Weights of a small mixture-of-experts language model, trained from scratch on English Wikipedia: 32 experts in each of 10 layers.
Below are experts of layer 3 (counted from 0) of a mixture-of-experts language model. Rows are named down (a neuron's output weights, with its number) and show model dimensions 0-255. Each number is 500 + 40 x the weight over its row's rms, rounded and kept within 0 to 999. Numbers have three digits each.
Before each expert's rows: a language model's description of what the expert responds to. This comes from a sample of Wikipedia text that the model never trained on.

# expert 13
Description: Words about songs, albums and films and their releases, such as album, single, vocals, Best, released, in discography and award text.
down1:453457454471454538466465481433438510492497439381540513499434557471485531497428516482480471489505543529501529477466419475472512543551425541506483561485454579458435558492553558435479451487515523565552504517500555517547492536525526435540532521541489503535529508511527465487555475478538522517489444482472474568519464551470463420424512518525485526508475555492522468562465419536476498453528526442462488545505497487514455488455460497506505442441498518410545494580511572479541508387485495448465563442481468552494447526459490567482523461457530443467468465502468442504462460548464474518572440560541525515541532512464466501493525481484581444491462485432539452476537524469489475492540508586552471478491483519489531547517491474462487594477585569504509444470496440514513477509504506

# expert 0
Description: Word pieces inside Latin species names and author citations in taxonomy lists, plus Romance particles like de, del, des, y.
down2:475446538463546491463501515498537492530595490453466563508520490614461528505461468550511530503534495516468541555457439486548492528439434551499503476532498479570477521557497504512502473515523436520510541450545543483498512486456538536468452438503493510460583509481534509425463549559526505488558540432475468520486476436405479459593458560485501512534426508411534441539468478471486541436485530518532498477546494408475535477487522539524504510449517536507503517469499565522508472480555436536527482434471499524502624459477453485593532523493504456512419541503523482517533491561439507582483522521500509486509509487545467509442513486466484555517455515539505485514554440527578484527555551509512458519530500565494555522473482442514526553589476458512413425583518564540480486454502501

# expert 29
Description: Short lowercase pieces inside common English words after an initial consonant, such as cab-in, rel-in-quish, un-us-ual, sket-ches.
down1:483473497513525485479402460504570519441502536500448509449563502417447387411571431465500459492491480537447495475494431527511492520526448430465512450498514498537502500514470538509519561492457412479512487384470464471487530423508440500460437534500558493492508526543546480537527513486545476554552462486451542496527479464485463476497460501462484490424532524515384515469503524479585476606535538513554526531512520425471484524479529467530520557524526482468423555493462483536478538534491470587457487463484474502458472473480485489404488489562504523501529509463463472527499507556504552410488510477438449557477483504539453520518551522468490477535514496562508480516550521549534513453545542427508509472483444554447504520489452426535525487489548522487513557530576581540507500457456544

# expert 6
Description: Opening pieces of split verbs and nouns in narrative prose, often after to, was or 's, such as rel, transl, recogn, dis.
down2:495468545451471502445501532456501532528571336529518474415490514518551528505501496489424513529496515490491501472516486592558486548448549509558574454455514497510549540501514510532471466495443473538507461491480541491458416506428467465515562497460503545506490476432547491498484428489529463489524423409504562481471483558498445482539500473494476524450411511502508522488464549514522416475480476433535541583501545529490495474474496456502526544554486572457429519570496525451506598516414520478516521495501539519419448504511483516535399455500550541521474526491477428477478531485456467493504516511519514558501492477524469462559495496567425519453533519532550448464493494502441483521534555539593520573460514527474448548506565549564487543521530519525458470487541486506475517499439501

# expert 16
Description: Short lowercase pieces inside ordinary or foreign words, such as oc in Diocletian and coconut, est in Everest, er in fencer.
down2:421509545556529459445503478493534527496485548544490495496613502436464503514635547493582460540518472493491512431511511543456547509507470428516494546480554539520501517449476503507511418499505526501471499515505490489448508498467504490556457497576516432517430527547526459467420512550482442525479548519453534526524390494485581481514479474502481544509467523551520506547528510486562451530522565511529568600502454455497538444454512626557484431505453577536414532557530493546543487442523479527510478542564546535441526527537518503459582479508525505495503518499521486491490505475489535591498521528472474541568486520530466502485521416455491563532471527534497504509473485496531533448524516487480529423523524559484459530583450505520463546510469565552477519554536450533498480512523536